Weights of a small mixture-of-experts language model, trained from scratch on English Wikipedia.
Size: 8 layers, width 256, vocabulary 10601, 19.1M parameters.
Experts: 24 experts in each of 8 layers, 96 squared ReLU neurons an expert, 6 picks a token, a softmax router.
Training: 811M tokens, 6186 steps.
Below are experts of layer 3 (counted from 0) of a mixture-of-experts language model. Rows are named down (a neuron's output weights, with its number) and show model dimensions 192-255. Each number is 500 + 40 x the weight over its row's rms, rounded and kept within 0 to 999. Numbers have three digits each.
Before each expert's rows: a language model's description of what the expert responds to. This comes from a sample of Wikipedia text that the model never trained on.

# expert 9
It responds to: Line breaks, heading markers (==) and table pipes, plus general nouns such as people, album, government, player, and infobox field names like Teams.
down0:578557508574572504460534582477527455529391457516466530498519513512521502449448478505501516449502513522490483546518513472489458515525537506451501481563514490479542508465515495538503545531585506
down1:495490507508517564541514466437399592435460524465493477515574525531537443549521500460511464432477534509507529513512435481515479486497542455507525539545497496461503452514527557507483430520551505
down2:626571576535499479488518474529489490495509433559502477559587487489477542496498496497481475482554505481491506497511570567495482518476560440441504430512483471541512524496521542479456461530461481
down3:441452433494512472492496455578493557484542483556506455540531569511479492510519523524457503495510526450477580522513458538501548492480527499460505491544492464543560484570525517436438582443563538
down4:487450449469539480466464495475422506566453479498564483539555547483407455513487487474466515461494503551527560464502469468475471543534514496534453500536529456557511494407507489489556527532512500
down5:477502526446468544567497564508501451467406501513466507446483505521484519572437482584462489481427510547553468501493453509482457506490499544512548493536475522483480500526501448553438501499491509

# expert 12
It responds to: Pieces inside foreign or place names and surnames, such as -ville, -ford, -ya, Pember-ton, Djurg-å-rdens, often in tables.
down0:553527547456509485466529538505465491497509452487521425536469569469611497542457441511512409491478577564556517459536484420514480504509474502433454504528477513501472466528570468474481497547553477
down1:544442451433476407507519448492551502522535488498601539463478442454547489487524492559526498444548557497551492545428457546523458457556490458525440517553451581419534586519561483533497491500435520
down2:574513534450528505488459547558529529502540555552459525485520543540479496496516480588552596446566432481495479515443503519468561526512483533464507565488515505509524486491509555499513481487485508
down3:477442471509538496528506511560532471491553453483476438495495523541544475505463470474489586539483514483488445492574474573486478544532501490473501473444432489542475488510467445552483566544564461
down4:517462560435482526451511468469494521496439526473481434482470515504519448482516514520525452471479459445512544486473521524531552463489401565559470509497508465472433492560446593483546558540483547
down5:499560468538490443561580534574502459492482493417442486578546484452503493510503523474548563469466470464520450503510522469476527442487453454498474486476529512470492510502493473494521508500534447

# expert 6
It responds to: First names, month names, numbers and surname endings in lists and tables, plus colons after infobox labels such as Born:, Champions:.
down0:539488476478426549526421476564501535454486460462490469483522538620454511409456459569486387457497526385529488477474514529481487466490506522454490497467512527490521575515532511486500532531457513
down1:538541530506535526526484538494525536503550578554498521441463502473472563504484545531575560472527538482542417494483514442402454487510504529591559518529444498458527515509488457501452510564545529
down2:526520506550447577542452541605465529486509524492505582482505464509451416468494428555469437488451527539530458516409492589481526515483474549493427449543501542488523528453476523483545486478547525
down3:501448448538516503516556480597480523485506540512482518574496517514484532487515455505509470491525477490453508478453523539517532536533554520529472537467476484584544473513541491462464513448530559
down4:465517497487511507513529542509526530473530530476458527532530507446505459530482492399502528520509467543469489456496493535539434497465531512451502516505545540496459512500506571485499553494495543
down5:524523579478541435485511540470440513506492511536480469445479454533483459525521553491511538454528452484502501509437469467525483473431440503516487468491511418456477472481524540521494542530491490

# expert 0
It responds to: Inner or final pieces of common English words such as gl-ut-amate, circ-ular, difficult-ies, plus the conjunctions and, but, who.
down0:457512552485489482492422427453470479495494576447470494429494510433566481560536511486461509537458497452522470433451515470529500567477489469485526542562425510469524554463508490492505537510485479
down1:511545459528507489514547428428535560462533510489427458424559498487487471462549491427529542494493533539503482461497504510471432458497539472539543478525521485493427490476534522359487481525584519
down2:549550527414485539495497615496503514523466510507464517487513497521476536429448486533548503494460480429449478539421542509449548495493576563572520513471546406504482522506517482541533519502493470
down3:427477509490499518445480432440541480454516488510499475545450484482476539535503550555497479520488532493553511488455455522459527454477445522473437518513484454488535524487547483476518492561507415
down4:513519467448468369491529477485520479495501520523380485496504501535455497456491475431466529494457483447456558437488514455512488585473586524498555473500519548475454453518495475547540531536478512
down5:476500586494572436488529489428496503500512473468516476516580549495496507575432491465475528486526514518499524545496536525489541516511486505474489488571485467508505475460555526521465423504466576

# expert 1
It responds to: Words right after the, a, of or his: articles, demonstratives, numerals and adjectives such as the, this, two, other, new, plus possessive 's.
down0:508549500483466518460488436457563525485482447457491437524565536473563529492516465550523534522499525495544544505496545493522502560503550514491487464501482513535546548532528467530483534426496461
down1:504472517521400504522520464456529473490534490525509481475488476530449500523443460476604446405498526595508538454429463490488541538551555536493550504562537508489463460542514491469513520501520559
down2:451507517554475537505548491411520502506441446450414484539506534538361552464494440519470462486442457522425528485539525528460499476516536536455490487558466506490451483448493555482542529563472488
down3:557501423583514524471518395467501453510460471510438548491499449512441468516468479464550485454437521510532476497496479509527493472501506573490540562567569433510523464550475580457504389453515420
down4:546467557516473588470434470466531450574537503496528506425496511497538511423435552558509497535509486500441460557516506513499510456469531516473469476454505542572441447472519482558459511473495540
down5:456485508510519508526601538477506602470566500477488477504557525430441519509464503586522470503457584546514570575464470508541508466468528446534480433461524448541510500536559498595465527449500518

# expert 15
It responds to: Final pieces of personal and place names, often in sports or election tables, such as im in Vadim, ín in Martín, ine, us.
down0:510481555507578474491503479538521557573503485465491543525530431502508538498464497555505528483585459506611525573446422501507507508512478451465528454515525511553493462517516464451543513508501516
down1:592499499507451445469487530532468428582481485521510487524538499548481542461466524502574529529442486535536411566542506492436461506515530462472575429537497530508453480523574488565474462503427435
down2:510426543453493476531559440530493510543501541509542480505489485476520427541509533465505500475507472510521490522527541476486523475523549587483493551453534476509601511567513482493498492484446548
down3:489480550567542510457503504492540490554487506473496592593445452484553569522490482493454512479545492516470540466583487492448540519519526467544420462491540572468511517502478464461536472508592478
down4:533547504458507473504503557476507478505422433428535464473439526544574467540448560483476524468435483493462455522515564498541445444440457503488559503480539462553468494499480497567487447486455448
down5:536480461460466587530492533477447528490503505509504475533496566436458454432541539517513524530540593551530411540511453457434583530562562474608450493571500450532485532487464476505601491491532523

# expert 18
It responds to: Suffix pieces ending words such as -ed, -ing, -ated, -ent, plus prepositions for, with, between and adjectives American, new.
down0:464551571478476491480475471511523505457492493478489486494483461489420521453530456461420514570478514522578510482501508518522455489474442494564444552531538530523446589560591584519475536477480508
down1:507484579511494511480529548568536441469553511571467450476543507531399483480528559558509436518478574494561538529483469535477463497464468519498488554501531549523480481486572444489522566545513493
down2:458485500528509476511613487500504513489463560504458471507517551484621520581463547586523505520506496454508564467494520477480565490560508434500523504438435456473455452516552460478467523489441547
down3:481514497500519492466552436449479492550455434478399546488533570491435452526519481471408539466525476467464497441480566520497510488562535514543538491518514505559493532426520495497485529513501497
down4:500468462410500563501470479457489523470439521441422481507562488526387491508445498501486509577463465416535555494502485516504535487480550476525489491508547481476527500497524542496504463505474501
down5:420497519458465489511495450490502567499500402531496500526455553516394505476527541565448528528477519480565518488499546481529485475547473567449434480451481485464547421516477510515487513468515453

# expert 8
It responds to: Full stops, line breaks and colons ending sentences or infobox fields, heading == marks, and years or days in dates.
down0:558482506499498455492479461518490451495539560537532504492541521501417524491534480549523456495545584576565472550488505512583525496548539435425548507436545464581493479476522469549453499453498525
down1:543429523533528568442537466494590454530512548520515454488505516474546527505446518458556555495545544476554450470412506529518464483474473560468488484425456537476449483509504431580543533518512512
down2:490493539423523487466524569598456463485439483504534585515504491497432521545460450529498508436468440482424523553450510440539506514489529475494503481442499523530485524477526549580413512446507432
down3:581473529454385540505460516464481542472502502511588526515462502422475492482528488513502497496512547518484495504493497508505512556484513438469472538442549567487513455492474479512540499478476568
down4:494560581516531526514498508524530532506530510470614399435453552522436523493473500519448495473409514568465434462519510473518499503472555489491489490547399520512504508470435454524483481488505521
down5:564550507504498495499466501498501477523536480570480541481502470457495602466528534493439466441457456539478427520512483527455518453497513487482516467513538551560433458447567452580481566445487547

# expert 20
It responds to: Forms of be and have such as was, is, were, been, has, and not, plus inner pieces like un-ev-en, n-ep-hews.
down0:540527451451536553444586425434491526491524499492536468465470446475508533540501454470518463566546468566482485454452543529473533521602424488526536466535513511506500523428560565463515495493502519
down1:538503520479477488466479534482552489454543487514407560527512420480481469524603554404538566496555470489466478568480542529509504482444520498390480524429520459526523554452533488488411493521508544
down2:554539539481490498476467488513502504471515533420490444472465544490539473499450522465623488523479507546503489477522537530514491465556538518487515554521495507494497506521565512542562558584518454
down3:410514558513476489430460520562564469505518482389450476461505531513492485497557472608523480421509426494493528516520465426503491489409519467456547467469475476512541503478462505469458556486531492
down4:506554479519497520420555464470501516533483507448498504528526484458424486545520483460498539499478517535481571489522408529524445539469518525428524455487533496473527478435379454531521479531454531
down5:514527479508412490553504565540577554531609501507524505476492439547405493477547538561503452522506529478549455429535427479494469525506529495487481511475439552554533517503416499502544452520431514

# expert 2
It responds to: Capital letters or short capitalized pieces inside names, acronyms and table codes, such as Bio-Ph-arma, Hip-H-op, O-C-LC.
down0:454518537403456503491458499472505557519469454456501521472463493503530481489449483490516528542482450464491449465523565529502486469498550481468506484421433477492472461496494523504525478537507446
down1:449507531504457533502570497498467538406507514461507438465519555441530436454505449575479492537490604458549490451458541481513504445554456536558528464499472497479459472455524543491474533550514514
down2:557461483571508489538508428513496517478480505539548506504510528491346554446541520391445445453488530464436507523529537516550516533467519544543437552495493485505468504459518518459487506511502460
down3:509590474482477488549473528538515474481462470545508513525616448502476458448520470502535455565502535480565575532494536507477478474468462504444420453445479504539548561499506465532526503461534544
down4:424563484491537526482482549517502499423601482479514523430545455487501568477576458416552455475545452478529540438517508438522530497509548472486447555510505415426489568559528441500506457436514490
down5:497534474559553522509480504550455495454522472426484515523541460516477518524478546506550560550452529561504466512516447498459493438473492507574473488565568407425466536535495468480513529448539500

# expert 16
It responds to: Prepositions just before a noun phrase in running prose, especially against, on, with, to, for, as in won against.
down0:515470466547510510555557486486512596389532506509496550544490542460465556527529509544429514502570475484506470545501483485510506430438468504512456544379453476462489546485497467503496508539558579
down1:434426424465534519521452477451475461590489524567489516508457426474428554498517516467550455477494520474481512479510584482509527494508523445564454481519538478520486463494539493517489521548531555
down2:559482480556464430499451497534541521519456581525488523494531530489566487526502536439439478486504505456506505473492440444505524499539535519468540526447556490540431507528556477534494527518531556
down3:472558535525460453530468485529500517533526493486511510511508497523524486462464506474510470497470507508495554554564520537399499469486481473557569502514521539479477488443477487516575535512521558
down4:525463519516560553496466524476527537500562548498533517466446499482493564540489487480430542496468477518461415464387567522475530511529448496496457502505559539565435469477446489554469469543525541
down5:481543535483491553506401489529510444487573571498495488552468501510567460471466526466538506443495444460554452556448514541475509543486493418543573456485493422529496529484480498496430569553593448

# expert 13
It responds to: Capitalized first pieces of names and places, such as S, B, St, New, San, David, and the piece right after, like augh in Vaughan.
down0:540455535485495489524577541478476535470471442510468490499458507516554494549489479438486501484553465476453485455465497408479489447544494503522478535557515553433507496498452541526532498471530502
down1:499501513598490499469484567481502469540499498511553426508454503508496535543485505488580483506550544529613489532477564444517508481527513486513583513601555493487463502436542474537508436402518493
down2:451590455527503505489489497534509469466474495449461521479546481520451467414547487551520495560512474489600490538461448482522494462562443502464451542487526493403597445472533550480506503461501499
down3:520641464464481502568519565489557460513549430521374468471502524451498469509532513505481521504448490491508562444448541458514440468588538461476522521552550515440592459492470423524517506500464489
down4:429442449441537514513603495487494532453459509470560494489549551496472544508569456498477498495536566497472502523476515488561560486581470598548519457458429456453417474424500516535505533478441463
down5:565504532483555511543493491514503467523499499438562534474482474485516518517559472505537543454444491503515510539529467518502469588519479465508497537492543470534532483556486625494454504456519546

# expert 17
It responds to: Short pieces inside proper names after an initial capital, such as ion in Dion, od, ear, ata, plus stray characters in coordinates and Cyrillic.
down0:550608540468537498494480473487508468465512473450455458467515550463483447448509485473572501551559492533597537498487533477522449492431519539567544404501510466474453503456512495514479465499476483
down1:548531456494557482538520530429484542488536497473465446513512517478580517420483475480533478523539551550470506465430487449562509546409508489484522495566431505460538481455471488595548490480466485
down2:445512485479578522520444515472536476439421461402500519507496501489485558498478475418542550489561568559546473494531472503498453519450508410483493512485536488460504489546534589522434532461504551
down3:500531537473477504493526494514539485476521456501573543553478466513574570472460457499529586496561498568547472505507496505509528543437509425532476492429504463467506585581469466539495510453481440
down4:438549507469485555532492528463505552467543534486504544508564474542454543531534461545457549619488517493510467559539502483477539489489548479481524452508560541534488502508495518515504538525534537
down5:516459501445459415459597510509503461490476512465506523516459476504508500590490449479514523433554563586450480444515511510444499525484539490480545493430460576561471566509467551462556440421512497

# expert 14
It responds to: Prepositions of, from, in, during, mostly in short species or place stubs like species of beetle, genus from family.
down0:512444453532595506520500519472524437467557560495474518502428521523427421484464534561507496516542508449473489488509502500498492509533433489511508593495504408447531501494523498461503639517511493
down1:469548500481520552488473417531448401434502493432502513531527582507496515440543488539459475520509472556555513445488459480538530498497420559484535531418542423419442424511495502499498484480449545
down2:538523513442480480440486471400540535438473579509510549495538456549558439387506460545426541542553452552537483478481440494477468498485483521523447495524462576538556532479492575495508530545488446
down3:495528529508524510445519444514536513478575536484465523443429515441368498473548511472525477474513518478404505486519481449486553576477527550532494571512462513520521554507542549493522477548481506
down4:526542560501513484486491444445518501530430547476450442462526476405538524526470510438534528524560531525514498497457526531501458491502551491508504506521465475560499525508537479588470534534477447
down5:510475444477501566471549541498485486583494427461507517478535493609489544460469484495467519473474504518484500509499506497522441476542430484556595537510540447527579535462549535446537474501573509

# expert 5
It responds to: Inner pieces of longer common words, such as us in enthusiastic, ization, min, plus determiners like one, such, same, second.
down0:447499519490526587476511514521525512525490486433456492522448499502487497450523461452477542456489573526516483434461470461535421476498481579529543522415457458480492445499427558451486512460512497
down1:572454522483531504479401479518529547534465524535437507522521511471418515419481485532425441473441447495483502486452445501558566503478498471476515516512492494507408472459535562480522506477427522
down2:535424458504439478494491480544395479463480500564474504538458484463399572439497496485530465541479466510486475534430506512567528486493522499496496441520446474534525519558534505523414529529489462
down3:516569452438549453476536454515495525471481448458541478463562501512450563489483508507482481485445491503440525524504503525462461448453506479502448496460583543426474525518534551495471572461512471
down4:514424552583455450532531524471501581473475448531447514543490473535468453530533533523533456479507454494590506464461487489463512533543422433595462561501463494489489503473546554476583512495497550
down5:447560534497502511476472524482466515543502459458495496467522520564488465434507579451512470419497492553438408483558470506488505506407497477492506511526508535562509511488498515452450584501486452

# expert 4
It responds to: Commas after a noun phrase before and, which, but; also the, closing parentheses, relative pronouns like who, they, their.
down0:465466479508466452511448492508511492537524572489512469491466453469419544425519515544515522537470522509497478540477515515489544519445514512432560493521471502576542478474494518493413462461464561
down1:562544486445493455527477445557540414526523435508473478535553456477456491506602448461526466544457527485426478542499498526485559471517518551550537562545493501445481424524543544473504474501486478
down2:499465531481490545419534502542467564558523530507492524422501494455422529491555408517501576498498551493538514463494490487433439535500550446459477485466526524555525492490510462510428499508431516
down3:499480546430580488503445521520459446535491497483446538485502502523515447517503520415499477499487500509506468443465551519505498516516546446487476531531439533518504487423553484519503425460436499
down4:503421532475474459521427452490500501490549556473522461577483458529403528479515470507440451466503464481522444507506491494444527556488531499458460451494489551527505513464524497498509469486496488
down5:491485442523416509451505563474463488509549573535454529549556468538561495541482542503515487533504503508542566500526481520433513468409503484502463476541440487565459517501469464463573505515505541

# expert 3
It responds to: Capitals and lowercase opening pieces of words, often at the start of a line after a line break, hyphen or heading, such as M, L, sc, V.
down0:494531429496470528560509506541517504468466523430491544449606487533486571444503484491559461456537472544449461510484539529590538496518473484572494486497460484584526497513457577554477559510461473
down1:497514492500494473507512513490544538564504487548537432528558480463512529471467438425467497532509433473596563510521447450513540519482520515495441503544490490490516474527564552379559475472501550
down2:525491474444532472485495472562439491534557469562465472477518461447478489504466503485539532515484534497511415507435572467489470485543483496462524560521457476528480460456469475514480559487484509
down3:502521465523469485489507513532472485520481503520405534493533552506516506461447462565422479493521480518455439482523420540426474526475530476595389488502415619514519522490538460571531467485497485
down4:510525518500549409462546485499505552546434472560484541511518559543516494517454464478469533426540508482543506452509540542449467486512526497475515550607472588529474499501483421499545440521510513
down5:546454484529554628467441580545542537454416544476488512514513523511477489545470411534447448522521516459542458480439482491473521548496491531429482527471527535523555507509468491532525504495524467

# expert 23
It responds to: Hyphens, en dashes and slashes, such as the hyphen in live-action, list bullets and ID numbers, plus lowercase word-initial pieces like f, p, t.
down0:477464499528527464443518515493505544531506491517476464563536492482516457581403468452521479474520507492422516525496513616499563484468516559487550503528428474502502457522447437514547489448493515
down1:498513506464523484554510543566534448430554585514529521534529441481459494486580547559472438480449439509477527487441568571513456518521469490542432524478510500495520557548552418406478564513474487
down2:529462523512452544558501478502535446458529519538468454546505542554561508560493545508436522530536501542488525521494530491490485551486528478500459530459552522472539457490562483493546457488467565
down3:519386491452443514514453506474527558610515507472499480514509531513549526515488503451487489474566486479568491480512467518527498512489474477478493529553433512489505425526385490433502477515494476
down4:537472539579505488509561510484439466512508448502515502460466453429523468414434486477475488574443503487458506498511397550491598535448488589556462559521478486495560526531494553486540450507494501
down5:503508506494487429498441505418555532478499478475454492521544498482510550477551486497457505497538509476478565521520556493508450508540525549381497568496518504428466477486437550497522523516515524

# expert 22
It responds to: Conjunctions like that, when, than, until, after, plus abbreviation periods as in e.g., r., Vol., and table pipes.
down0:471502531450458494489475389516480508508505482449538456546427501470537581483431436599531529471513491487515581503491421475548471535542467534475535507482437514419522561489425538519591436440481519
down1:487508490506463524488412470582483531474504476478442524522512461542461548446530444447595497494509487484494558508494461444424473495483494484560501499593523488494368487521528477461508489433607553
down2:543496430562482518498521531542526513532481498526559528455499478609554513450588518468515493545474484560479467452470493448592506523537461441452498513554502520493509408555524537483491489423550510
down3:511552520532447445531495517513419466440512513540548460562489532507521518549517510418530507477453464479526438539498508494465467521460449462457449512510583429491453535476453528478530527583490534
down4:510533511527519508552497488562530520530561528440587491435522479547549480441494508482442508454556490477543541500544549503502543463551474489524634484451542477518483473463536431525489478535512496
down5:528487487506522547538570488432481491433432487522519500530481503491525497528502549547662537585489475477478554506461495515521354502526552580547588546542479518472504500484498573491533446535479514

# expert 10
It responds to: Section heading markers like ==History==, line breaks, opening quotes and parentheses, and nouns such as University, League, season.
down0:455544472488569417483523434394444565485468434542537438429538509495506482526514476555473493509514507487482519438564533565505463473495526481547554532461482403465471563520522550495524433489505494
down1:510566489432559496516494560516631469497472445451515541450506561653538518538549531536533615531545533489526482477472475505469477530506565478533476468511537488443519500516546514466434498484472497
down2:442534509437482479487502517502481490473451446526492585471447482532514474528584527508527455430356495463510478429511478457442452532524489502500496618499514552486494512499460484517544487511521522
down3:659525515437496512469511498487480480571480456451472462513487525457418535515535483444542416494507503557489543532543527475551534492494519434452546495465523557530507462455570444590475433468493444
down4:512484492493451510495512501603441521496494480470418482549569450511394556509501513457472494459485485496490515493487447429521506505509503448475522487455557483573479456539408486453555506487438459
down5:531611470530437477583535487479457437530517490491498519551516498428590504487545505495476512479475457424438507574456499471529494514599497569567475522536475535473507491542495471520503498505495494

# expert 7
It responds to: Digits, dates and punctuation in tables and infoboxes, such as coordinate seconds, years, months, table pipes and opening quotes.
down0:466460478513447480525487463495584500500552544470489539507538493458480516463524556543519506554536461390419491468477544449505532597495495580533519528475493545428494489505563558495571522593493478
down1:489565411533520461451474556552415479552470488448541530543521447520533454498490442545526509507535585465497469489488501473512559476476556432566499487454481502496515595491427530497519517463454543
down2:446500474446514488489496560489523524532586424480385544545526520482548464530492498522515514486471449514484423470487631505504480491519535532495436538466498503519547463515466478502546479504530520
down3:476542544501436540531482559522501494477470542559463564527435497498504496517563517555508455447447466511430493553464531521504550506490490495524500600503507461534505466564491514485465472533442490
down4:435472463511484513434493498473486536449450511516485470499448538553476569474542475477500602482543446470436488576520463503466537520517444478500495476492455396486515483496428590518507432432502463
down5:532516508488563569479504538546492470462505499519493526481451565550492514538463480527512492500581463503504563519501484525527562471554480428524547509496573480475472514536559575507531493428581530

# expert 11
It responds to: Sentence-ending punctuation such as ., )., .", ". and the line breaks that follow, plus decimal digits and institution words like University, States.
down0:532453530511545432431471476531478468517415519475546515522532526578495484521482482567463439549504518536513600484460513486584476503568462540488637513560545547511488464466514545468430438427465529
down1:525461499476582429528435425511458559461526543472515492476495568439489471557499471578515521470501460543519517436549523483507448476539505508478574486493524456486517486470561479543570467464532475
down2:444522500536524496499499496462478507489479446489456538503493453532474418569477516509511523495441546446443489497454496457482424469507460493522478531483515474498485497543514512533470522410533480
down3:447526474520508512484499487505496538454489497550434498578538514578465504496456472439520466533495491443460528507570537524489441466496464495475535436588477473477546496527440545500508468479432540
down4:519554436471501599461524429491497466493464430459516481511491486447461543533466444511490529537462462482521474425515431439457457514543504560506523519551524438510452393541455523525455462492564418
down5:477526424529452508489454539517562561462466457442487508524521548504518520566438511559510524483465465371501459399477511514457567487543457510462515452511516455437513493412486545490526466509516437

# expert 21
It responds to: Units and notation in infobox measurements, pronunciation and math, such as km, mi, closing }, /, plus function words like as, in, a.
down0:519503492503432437477547510402496494496535559592520519428558393493520519554484586508449447505543460461478496524499537478498453521545492519533459525465443553528529485495463444483433506503449559
down1:542488484538455412473585528465586523375533476567495494558481484496430498567581487495536513507483464480502495462548529468492455517489464523530438486445485454465538504453502496523527498530421494
down2:463484482495512509543408489547485511487585471492448482518373613518552510539513467467529475481461509495497510465560536491474545479528485528479464491491446505511498487501439529506546551541559521
down3:569532433504461466540543511470611510519521562510455455484501402456674498520579531487501557552546472428529522504506513472413453460461523493525569508469527537524530480518549478547465469499485527
down4:528500519522523534492521559477408547517510445505504505480499466480555518496527479477474484503536515504472445505479467467541596503593483566525527534503470534564517574486542544533501565465522508
down5:496526462450488423483572474564522520522406522439454474446578464461464472471425481544481490540493464469493497563497538485550484482525512436540452509487485444465513414478522518492515584475515444

# expert 19
It responds to: Verbs, verb endings and prepositions in narrative prose, such as was, were, on, from, to, falls, fails, graduating.
down0:555519610448529557489474512452581499463508503559487489500507423428458525496460501519430529433496482524459543437480495466498467497532421475441472534557518428458497539484530456503446470530544496
down1:526518520435447505554525460487474436480553448492474444575516535464431515507486502542465450568514506502509514467525529472497491428505442411499503540445494484513474529489474507508482552437437579
down2:449515519527447595455505516468540502512436444477487518507514437510451455449488526480501471507489489506488478500548513454423399547437522506536597484495503478502540465512512523460493503473399394
down3:518505573607466543441476502519502451475476527482516476403464488555485512391471552497509513487522523516392497499442479473502494499554528494515555529448520483516554481497454545564593490502459530
down4:450458555448467578567531437473461477463518403526538464430487554445522534473415484570529528554495581486486458447516459540529530497488564476513497433518480531512453478467500488469465529522409524
down5:482494505536520491465444433493564473479440502493509500543561454421411479530468483571503544524502479486458475448510514546530505470523495507458461447574512470498503524504515444450538520485508535